{
  "num_hidden_layers": 9,
  "d_shared_expert": 0,
  "hidden_act": "squared_relu",
  "normalize_top_k": false,
  "balance_loss": 0.00114,
  "balance_bias": true,
  "scale_expert_input": true,
  "lr_router": 0.00119,
  "vocab_size": 32768,
  "norm": "rmsnorm",
  "norm_eps": 1e-06,
  "optimizer": "soap_variant",
  "train_tokens": 606800000,
  "max_steps": 4630
}
Below are experts of layer 4 (counted from 0) of a mixture-of-experts language model. Rows are named up (a neuron's input weights, with its number), down (a neuron's output weights, with its number) and show model dimensions 0-191. Each number is 500 + 50 x the weight over its row's rms, rounded and kept within 0 to 999. Numbers have three digits each.
Before each expert's rows: a language model's description of what the expert responds to; "comes after" lists some tokens at least twice as common just before its tokens as in all text. This comes from a sample of Wikipedia text that the model never trained on. Tokens count by the router's weight.

# expert 10
What it handles: Place-name modifiers. Direction and first words of multiword place or organization names, such as North, Western, New, United, Great, Los.
comes after: "the ", "in ", "of ", ": ", "at ", "from "
up0:493568488536439501592529475498555558397532469441455531451518483524472553539469496505508508469469478500522484512509553496406510541497473563516634586435606502528514391552519518525564576452539398444523508412441525495523524493510558522412610485479465425615441392498500501519446497506494540468515507526556422462520450494503515525485435515490487529520492440459502507547487567465574557397479521554376451420496475478474503475487470482492449442499482497463493484583581487489622477447514575467501496521498411453568521576436472471539439532424611589459472439593577483488402588454424503518
down0:369478422514497517487550322499519510557376564497478499504450550456507558601494482421502529448500567495523500365519572512511520455551465503534552501451486442499499558506501504652507402499502565449500501506528561454508488529500483471449491452506511489490521510516490597590501467472433397483499488545500502533511590436466455376484559435459506613477499566474448443500485490547547494486559534493480415496367508498562470493532400510460456533467468556484465493610500549505451430491506501510488580482519518523404553432447501482497542509583609503431482473425466507486563514499405513531
up1:500529472542375558415572567503602396496505386548581543521486538542418574386481549501573406419470447471539465450595496474369424499500542498557500512517533566517541478528480502510492480476508489459422583526480499461406476503518388466577408609500533459484498549464490569500506535530442528513515471497486495502529567572502548491599475494503478446504510647596552474458493457467555516522457468497619515487428525495533543462501556499501539561457478423501473514487501471563485493512528513475543329493511451448516592473507527446493469500526517529519523497492491467505484448493467546373
down1:490502649530524507544439599555496505484487486480479403584564470471472498593511480502491497467532507504504501516591413510588536442499503542407473495472594533535440470469525508536522414551524518488474530506498458532458493520382481688536508497460542495513500506377565482502516579518531577476456517491401382565486440487478468402494389583447546507513443542519459528483549507493400524509502512436573530501468510609525515597493489531477513443491477474641496507563494525422494443508512484490562458507548470492405494517585502458550496523526445468486479511531639465512502419468521472564

# expert 12
What it handles: Name-initial syllables. Opening word piece of a foreign or uncommon proper name, often in cast and candidate lists, such as Mar, Al, Ay, Har.
comes after: "| ", ", ", "- ", ": ", "of ", "\""
up0:518494453429454416380484518460486495456535507508541485472461521528498499469558468518500453485472445585465469437501521521524451455559511469640495450499491440481571513475526511567502514582627522571487550654538533479506505541556343501581557482481452459519532500527461471498506481594434558478503450499583589521565436480458549442499453606536435491495529508459523574421406535448519557540473557515419571502551529501448499479565406500497554531552469520517479357528494473546615539469534508492512427506479487453522514500467511531530509516500600443518497488514660498470441502471490481606
down0:550481539499518533693459481494534491487538465473627537565507524426534386593554479448590518548495567536553564552528520502438434562490574555508487485509475534480404381550471504449506491389480485584476529462507494509517479527616613544416508420560537458489501501525465521491512519505614507490552592529520449470502397483546496476562486480497481467442491547516498521531392451488457432482477481523535471550499476506528403542539534493506487461528542533520556561509512444572480494500468532518463526481555528547417499349579433460435534543526458508567497432558509411565540472451533562476
up1:545364474446504483531498462497510503457497465446440498448581461583533504509521461590594455507508460545520570456532493455544534489435571490479316420510538471485424518516495513453486474523505666516598504442409496518418509448400509496460618565416514506485441495523504479490498432481519472537556486437432489500494481453490592497517433610515534515509536489410500433427488527461523555448480503509491407630519500579411489518540512476482523464497471558467590429423461515420519455479501529462532540403523482453433443488507591535546484492427589499481498526554490472547528510542510557521
down1:513618619472433484471520523535595548578511475450552469427521356452499523443555482514537434501497445504532499448516513456491611498526592421514450492500526584474489439485470509662513482537456506561462469503468469555481466575492579494512587478390536479421454517478459491498530557497493576503509518589525639485435518461487529506536491534458494419470502502454527512505527500517549495471451398460568451611595537553485549477513496505533356477351422574546490589450530564486503497417563468534563554461452544509520569532500517559484470501440536463507507463522500505490497531470513487510

# expert 0
What it handles: Past participles and verbs. Past-tense verbs and participles after was, is or he, often before prepositions, such as used, played, released, located, described.
comes after: "was ", "to ", "is ", "and ", "he ", "also "
up0:450468463468486528505531520530521531566499457620485461504536535532482462633523473522484535486537460396540504515410435537494509587515486509526449433504526433572503515539483506492489579495525510539546473507460434564551473351500479462524539519519463500472408439482504516464474523536502477513520473528620447522469434504462529567541482489564471430505579589502545497496458507519518548491422490419596500426494613434486413473514476534502536502505512461431494549565626550450463545557427456441519600488520488494572501440454330502532512499503560417535451562644542565471520479361519518537
down0:496501487556485593587500566480524464523500455493475541534550487507451528490510454485405479478505556603540542463525483444478508423430504545420457565575485498431558511628460493524486528475471552446613474568457531408574464499565475492528504396506514635440483529476498505646416508479500419511510481579382596476500468567526424463495470456535520501482474554629522480471507493533511518492431470543505519454501486510442508432472481495428478411530491516527440583420457501531515554476507509532400448529496494524495449611500414405462503443527515490499516359560559590465483551465459477450
up1:470565505503548544502532498499585584554606462501512451386515448505566538541502498474469548561482466476561467506560563403563533507503524460518540460482424445432501575452458501578544471560408395455420443530519494504548509493490555486498478416503455443501463406500424499531561499502488464487476505509479486555488483652521438481407372519568514457394484490485412543564550502431542577496500520501586447512395519425525545456535529475493533410484466464611527486532511394468483501499519546456522478536455561554446509473491519418555511548452475463546559470476549500660487592535509490451
down1:529496420504453602439508499530531411362504439476537486439510457517477405496471484646496516503511559471494508461433477625488513490517507434628498610481450513534510402589413499433497482437422565491499500395525459601511492354560534424447503479577486518491499468447473555468467497499415557520524606484473504502520551497491544458554551547595483521595518463506588521507527443521495441505555529521514481557579473471501445558489513535519577491480533514457503422478511486527497455417493485466496512508514420516406497503413545555479532484483519503625523503456440488426551503485560543579

# expert 9
What it handles: Verbs and connectives after subjects. Auxiliaries, pronouns and function words in narrative prose after a subject, such as was, had, could, which, and, to.
comes after: ", ", ". ", "he ", "He ", "It ", "which "
up0:516482496494503573452491503475484505463552448483548509500496516524458481493560496488460599501517407471561510497364497500561548490449554627527458564502509503557476528583490509571445577490475450462561573425498504492493550448490494543482518508500497478487482507519527596390473506549486500470455494440371517501657500597545479317487441527498500552459538477584472480561378503495549484369483516511596503451502534466561517454500489580582496501500448501440542545600542491547459490536499502493466570392492401544487503493513537502499406496566569477565516502433512561391533498496444488573
down0:424515484523558519495463488562504503437388455502484522448549482601500436579501504456475462534505499422521543548539492542399505492543529506420495493492410505612493457516535494632455455500605431409511537505521594548501473467593504485511511510522481478498471463486535538639466521484540542471388496501503514504476490465547439487500511481460495503358451438515536513544513490559451514554446496515572496492448595443575460460497497411519611531493538462448501594500515506469444471503486468551523454498557478536419482498401436493447406451495457505503457455449400587486632460346503497562
up1:544447403489509574463423401397503527500449505567440543506488480571511646471436533562347495455484492505543520570519465412502308474501453502512496454579384466437509488487494511415515501564580425521534587520485595516545499426502480496526644402473614506506483496474450384485544576573496425476509533530490493436535500505555527512452456569501547518510509455480515506495470467588478507506504501437541525500493497502456442492522518518549510389463576503549477497493495461534454388537490498431472531499511502505467524492470541486484500592575554545511490555422563482497500492440501482509
down1:503469500483515510518481513590565515513415490495475508517510577506470392558553485387487592527583466576602446415652530466505501540467525387478420489457574490566493517476499549524450543518472537547550498496397518500430495511498574576400430481479451528558498467484481555466501451523519597536492502521497455505487535487505474571467596411600503507567451515495531511552529520471512462590557544494462498512499515475526555520495467463438483485465572394495549442431542492500474497345526467500552485434556505472563501473567484457471631425581487465482530380520459506479513550553481571602

# expert 4
What it handles: Table cell endings. Final tokens of table cells and binomial names before a pipe or parenthesis, like digits, closing parentheses, percent signs, Latin endings.
comes after: "| ", ".", "–", "201", "200", ","
up0:537472429363574512506547499540505498482475476478533525391513468523507465366510473495474508350582513450551578525517521388501524470565396435518570502662491481549501562492508523502520527542505523563505452596511481488455499483320503492510489461532579468492591508503595510571479546532492502555465502582499492434467532495548537557433511449480489504484551496375484594480492539541539498460371490525499477589388508493513479511457533436382532524540461492454441462504525538472495464468497482489497616439521501601517544477585461516504521520497563475494497489575488508514471500566529519495
down0:477535460536541510582492493567551501424490537469411482476363572503513516523503492500634490578498482551530498397525509433504548585518485520498518567480455495503468472517478522498511516390552453532505519519355505500506488504496414487486549519503552510420410540508536439507564501514378480466568509470476466515497488480499480498482455491535473451616497479570398515497462504528461497500500494497518498467542399501490565528502460443519477468390550566447467502523408605483451501440482442579493504490652492622415469485492500497506548483534487667489347476457408434557494462487460498476
up1:500503568471523521498458489422514509441509431471490515504614540460436444536481523463537487448525511470536571471600481518523626567500486464447502700441460476460522508509490444565514457425442503473492537585506503442517505437486568408567554520481533598496517485520557531499525416519482458534503480529574516565519485506521512444594507565522526436422495597498493491489442476622529403409506427461512507491511497496447598385524567500433504473455574474404533502472532569486511483540514550592570436484634525516553554472480511498570508500514519415535577433478485448493473394505495533554
down1:521510472544482507457500404574464497495507557445540542426434486476479536461526503541500606525474469481511420506575491485508500491485472510494478558563485501503509499513507502477482560515507453501349589504468512520391498500530542498376431453459468482603453517499508376495469500498486492467386513504545500479447528511527505479434497530597451599483470480403436510507470525528528540564514499552557386504497471558541516600523358529483498575426576470521414505555523466411481456581481548493355490480374555480471480634504432624479500504447471555508496556526426500455506552506513420510

# expert 11
What it handles: Field separators in data. Separators in tables and infoboxes, mostly pipes, colons after field labels, and semicolons, dashes and parentheses before values.
comes after: " ", "0 ", ") ", "1 ", "2 ", "3 "
up0:525518475515496412534502501518458546586429558594514477564472443502473498471565508416517538570421428580500552588494493434419410504468501552539519518419501480491493500509453461494548484531658488457369407536515442533458489455539501462459495531504474496462566502596502498488451496519519604498529446507601488461466524483514571488464566529473471572437486486492556527497576510555468553491488445490493494640535372506514518509558507408508507524493543584416442496539456472549496513500518407591503570517480628523483491504498411508560549514446414520522640501506524495589560487436424529517
down0:470494437451495405514482535452510555474508534463478455524592479495474504501518521528524442403522620502498469507403483430620565518486495510469516499503518438375451503405620480410478523542453505585558445541477590469521492517482486488496495466540502499574457518497637521446503526501530336491431509509591545460579457453497563471508479479592464469464517527557418444446417528494328475446440512515566401430545472455500494387503479506435467521507485472497491533585496495494462498523524529419532492475520533499516497518517438505424548396571487498445519443417544456528530492493547503429
up1:559509483501503470625511546475536499440454451518495520539584423510567478437454385506497540413459505422505538622549510553516604499500499481405526583560478551486580571492500489518489501480539465526495393556500485492423527493473390419483593442472609500538493477497568430550490538522518491646450506396542545483520366570489483398503499565415456547521564500511419514370534425498499498543530506517560498494478502381538547501555547522381501542543489554475516514468493477532529503501521512520543439477557603579508496412498528513474477504524512464512505525543456451448565501476461485507
down1:496489515506516505498523487532466490531551514419561460551403500526419371450548518525508517458446513500539499463450498480500403487506561464564472456506491576518529413525472500515693586500558640502559516582501542464469556423523509539478527502419567478553501413481532490529474509547478495371583503531422480495342455450472445499439469514478473548470464508511487527503504500500484462454370486449526481523507592479567488570453538471387516467533502564483365518566479441418545498502445589496512492384485430498524495495497495470470552535477475493480503520588435576492507536574572507526

# expert 15
What it handles: Determiners and possessives. Articles, possessive pronouns and demonstratives that begin noun phrases in running prose, such as the, a, his, their, this.
comes after: "'", "a ", "of ", ". ", "as ", "with "
up0:406498458418459512472400525406416507567495511491480483497502515497502522486546602500519497515500532463581612508584507566443579586492514503455538521471524484514519551557532508478617484552523520408498489548587540561486533489473564465467429508519539507459511440572496500399473506479506580504493642468511508449380482599519501541519575523456427520471500593494390486494529430473565462509504638510522506508555535531488507449488501478510530472423373546483439496464488572579593525524648498520475505487512517560537593498502493474495506525474560466586475429653497461519542490507511489488
down0:493585490564524497528570469519476492502522578486507482562439467594496487498389383440518479475517515493479546541478346508438497495516504490523592506499530492503438498435495442540520489562479417498497504482550497503505563506473553540510530460518503521484628548462526583508529515401486518500581450644533464447554538486581494547505535571447479502523528547546540567511541437505508457513572533633484497534507436529514551708514486545476411436508501473446498491483486442600478391495541505642475440479459503486467464473490407500551500490486562454521422529405559591499511543537502527534
up1:464547543475472578529580483511542442483378638582470507521429371501565452451502485496495466435560467536547532494415534469543448459578496538543569489504534431516469509512432540452497562543609551480484555500592542594511480565481511504442508390532445413493500542546459470520477484470490541499530489510470513507534476615563486468511588524547594469507471501437405425552505522604577543513486591496484505516497410490430449450532466589499502478623497518546578550504573583406479459472410553547497503415488492501570492431475446495468491447584518524522488461519590529459477458481532498472
down1:661455514532462491487519572532496547508483477426504495448516541566459585556446517514532486561519571556499502421526449545486411556468460530584549606389471498514553485518515498494485487415516462505557525573482508456519574433498498505510483481480524495520384511482533540442562534430500527491508496564433581637424499445498594554509474608420538541529506469490504490565491506482485548432496433538524601452609603503446473485508556448581465629402502512498432612502517438460451602447503556521487492497486486573481507545482538484503475570421496505516531572572432507499481555481423493532

# expert 1
What it handles: Institution and title nouns. Word-final heads of proper-noun names and common nouns after articles, like Society, Exchange, Award, School, government, college.
comes after: "the ", "The ", "a ", "National ", "s ", "United "
up0:519435469494529466514473501524580520462515561519396504480496448452548525443519440570599567498455531487559458491408556521502640508476418534539546498515534495469506479437485363476507486528518552497567508489501516499470550519493557521592488506557519494507394521471450464527565454549488486496342422388506541566542395497603422526504478613497541510528459474442564494528558500507479495493538575569449509492470516472476551558480526462466515489477457498510500500468448484459519409475647543509620502552569498479531577514510378503466505378472515446579514516554509648567486507501501501498
down0:509345565484469559478464504463509469447485490522630443403434509504439509516376487516483395504438556522505541463478515487501428503520579553503488506552507431487518520522511490503620479493400494569477501543594435489630533572563458470481506466517520486473450503527476494504495599484479484500455585444469516354493494496492581484511500407491550447472511505493499581488503420357514533489427348432491507433405507500557504491496521527515427505545552496463469528500501503433384547522546521506398514473467493479520490495477497512508449569611429446516536402526480480492496554523569465541
up1:467474403438509499536462441569501552509558501464464520518529484499555403482468503585440558519457420501485537495540523607606560507507465522583539567532569548565502620451464494551411375500543482520470464491570433515541476410489462561495429429530544441490427496516505515560571357541510475518559498473524561464538576453489509487503550492508480503455534498457449545467502618390435549489551477492524528519450546478433423538432484402561515521387488486619503528516427515500396555511493507506403497501511468492519515531453443479578546494464501447485561487479563485584612523440498528549
down1:567486450508506455428439547452568506498499491504526502519493507444489569529564524495515634511430474516499529500465474513452576570613475552461424534443493503540546497516471486492532502381417620469384506578448559520491482507550505576520519562502502468519446501491469493546472601460606499529517537500490602592442529457543540526510470413476434506509515518499506479463521429501508498523549465531557549529542387510493473534433533527565453592533369438554576515533423588438492490570525620464507516492500619533467492499548561438495477588409561555596499489510493434441487528575477472592

# expert 14
What it handles: Sentence and section breaks. Sentence-final periods and line breaks, including those after headings and quotations, before The, He or a new section.
comes after: ".", "|", "==", "===", "\n", "\n\n"
up0:473544474537517500514499460521519452493488444478437482513442558530502518410464471503422503558409567528500500520491487433452415578582503534468534480494555415471470495527613503518420482502602385492647445416450500470512506427510517634496445496551557372510481517524439502520595569442572577486529515586494510459514577441470456497610418452478480499490510493586536520545533500548522548550495484439472500498531541501468549509529488618556537467490619546503376472437423555480548448518544453541546433500537476519485532404423579477494552487479518499509518488507505376539476498491517584487
down0:512515445395540497501391481505461439443443543520518524568505509395453479574522440496501486428463473435503501467522499591554359501485501456544418495543595545454379479479508506595433491474570582663499530605454506466450488436540470491482497411487449547479505489514495479475438485467433563504499515530507460528478508502400496507589503499535505530473532492467501478492499647518479464441430583608507510436500450467470525553485507413518504513473500478407486471501476531595460500498476478524512499491543474381491423542510424482453536404477508507529410528417504377500480488394515479569
up1:479418467518504489539471481542515522474519499510432497499643523569561529508554476518495509489402484504477497535347501463468551503520472442519518605501401506552507505507417477494399631580539452549472493604511419520482492516451513546483448456425443447499553582470436615487437500440532510517487497393495444478497523523559523489456500515423443491439524487494555498501471518521418488436574496497497622516487448528398508502532447490526507461604499353553507519600491490454466547547507524462536536476514546453544462547476548538506492493461546375596413575508434436485444498536498512398
down1:464417465465469499503485504520480402490512425436617486506438510555466477468485558460520466451541502552446463500455508519560454461502596464440495514534548489546468489462490540408565414508459503500519486490619496471495453520603488685510433610397521526455484482458440490471434433570514493513499606480472530503603485495513416587493470475582560428526394478574498532429453494493526430548459484450463553512503441567498448526518373554535412500406568451487499462503474418500519487499479425514508522514545529550502518445497483474500541514523500535470455495642493417544440475452500503613

# expert 3
What it handles: Infobox and table structure. Field labels and row starts in infoboxes, lists and tables, such as Original, Binomial, Preceded, coordinate symbols, table pipes.
comes after: "\n", "- ", "\n\n", "′", "°", "/ "
up0:550540524476529470461533492638593497450460559468473502437537580456590510533469477487477472487487514497534483497448478533464479482469448413477478511499534529506523524483508402413446477503610453534501478476497492462498487452451552499531477443427497515482503494552512497548529446514567497513501499457493523522490534503560546532504518541525475487500494615484512516446460558433602466501519573536446453512509479513496495502514634535505521496476460472642505482482281519498512536454492572592476470522504446442489659449609530666394472526509607355574484488536479520488552528497451496546
down0:502500417440507450488513421428471482484465475367407472606503523472496514503528503545501498484558477437495529480499393518538492513540532548437411497476477511468505562488505442563454645565453460450546490554456518474577576540436531543528562438601510517504518441508454442461515544517544440535503503476518513471537419496494506487483470474577463448601491501534439506535484548555487496410441508495488584431558495495398461487508543502586545534517452555491371455488421484456524570525527461461506608592451548555458489519664510486514547500498461577551518637499399458452454484538406520485
up1:533495489445526529528510560477569488563437516520503524454479495428511511499565493445560501532481460462592553456473507479493487442495457518533468527524483573579519590393507548516436514488555530525477537518454489439574575560492468464508446581470519420484538518525491414421565488501491562500507515491410619478551556554589521517318532494550488433382480527464523487486528408463503500442478520415466416441506566453516493434475436520525524473447608526561530494550418653485513479511475493504500554530512570575497501427541514384486485501517431528425511485398429553371503436507524428512
down1:626507496448531471493485468443497494514541566504478473503470529515457512573475643512477461506545521559488492526518379540419480519446591560484534502533566541485580507568502501500498398483456458496490492532637544515557552459552556559437549535531547517502486549430485520461469490504555415506554437597491509427482387463443471407495453606439512379494489479535473514490514428532592436498585483547511513505526554541608532442514520587546593527494495577538567459382480442450521520486543499490494450573500574526507533543500476507476533519536542652476508513373566500457518552499492530487

# expert 5
What it handles: Word endings before punctuation. Final pieces of words or nouns just before a colon, comma or period, such as power, Synonyms, ing, ation, season.
comes after: "- ", "the ", "a ", "s ", "his ", "=="
up0:537517422544427481512545458430620507506504478500451499507512509436479477523486587514490503568546500508500512475414610537510577449490507407522468568502443443500603473513506410599501491502464502539571591443543506359504412405577497522442458488348483471577521474578505501540458415540545502442485493475541496524418536498566527500495402516515475534492500490520557507454507475473555643581450539526521516524515474500494516453436369446505518405543518522556536496412500450516549510480524579577481498451485523500413510482501444505609540515605463511506465506592434593500515465471437507491
down0:502511521502512511478472479503601422533485610514493477518513482487550504439530454449439419412462594490551349460506425491372501436553592561527500482402444482473459548504504482500519506486516398490500554490472588537503471513488555524462481475395455559565500413414520483536424474517543509538482514578506536489479507459490426514508454508476474519560540449460517567494540457487508562359534497422497491512466519615635591599482494497496380500470549453517451594485531491520479488448505417500507529449501583519504493495519460389455553544555450571396421467571521521487489502486575532535
up1:468421491482482506392384496469501467444365497517451538512519406509579496449489455486472437463497533549502553591488514507498491574482518487505449506399509519417532484407534492492498502471467553552493572528472479483490526519422458505380544497506559484525523499470535423505583552498470539542425480479489607524561498525503535473504460472507551499501492500486480492524418514540540550472510374512490584401425537548491493535581464371499497504467541601474466377479506526466474497512406434282566461563447445476513522430497574526542480482496512501538525521438498496586425400521563498472
down1:504437487619479619519528659472553455515503554480429436549554324615501451504441517496403498564496449532517508520478471573412547515524451440463482411449496447532452562496517432502475527524494527501525507601531554476482524417500575505545493497499489499515471519498524512452470553491583464479581490509421437492492434410488531506483480497486419521532492563630475484530455501532464509476482539512420515514512632536545533527472518623498466488461465429464562494444496412501549476493499415502523484499507499593568483500545505478487471466394483372578614524562459533497538485500497453501

# expert 2
What it handles: Year prefixes. First three digits of years, split from the last digit, in dates, tables and ranges, such as 201, 199, 186.
comes after: "| ", "(", "in ", ", ", "–", "In "
up0:584345406513529471503542491505513474480575484523537507536439364544497529409557490505436503500527579492518610566505503494449524496589474508453572413562456539564493532433497453480512515488483568457458505545503530542585433516496572501475498342515441490522514457487477523501503538496492499553440515504493448443466551465472487626529499430537487545528424500373517498554454381396494540497597494406519495473503490493589500440495520604542512419529468595496540562498485501490549559502508477591413474516582516369457455579502546511433506482455528545507493488539483531533492517502519414542
down0:391504490444477601489517524375477479526466548418510502510532463455517505553455564453521496402439449578497451491456504591496505530506471417460512501437547525522485411523393447498549441402465570552512488523526443509469563547411524575512519583400505485513451516471467503434432499508454521460444410563489527484454485508628571536518430523408539505553441465513571494605460525513509508535472478516506504463519609509501499585573533541521489519513572454594481517398491504549490510409516500416511445607452460488579390480502493558492443522430457504436445487486447471570508623554480489513
up1:543496532571502491494485658492578461522532492533386498493482495587490622477473518458531492555444481569399549506457462383536487482564510463451514503546503508439565502387495535482556455519476585479524497530537461492495530474621482507511487499630553457610510489502528500443467510497470464594565502506516455538534485473501488500585462473545525552490417436496501618394478521491630594472576379531507562535558503482533476592447515511501491519418608549482513520459528490447441500492498514520500462479451499553519453367519351484439509518536550498488509545518554484434489499463492545500
down1:490540521492475577529384420516503410533496499527481458594527534480440503500499511559503519483518519529518484500514560540442408561531455466523618520440550499475502528547484497512474498415499498470538503512515475538492654507517488513508370519500455480497497385495537482443462543519411604508568498515522532482553547529545514423530496506507392471483558501518517443604462417516560588536576467542557497514702494483476403499527556532539489496507503424554513499401489516530463480489573461502551584461548423485440480474474441420488471527502394484579534454528386491380515505533539437438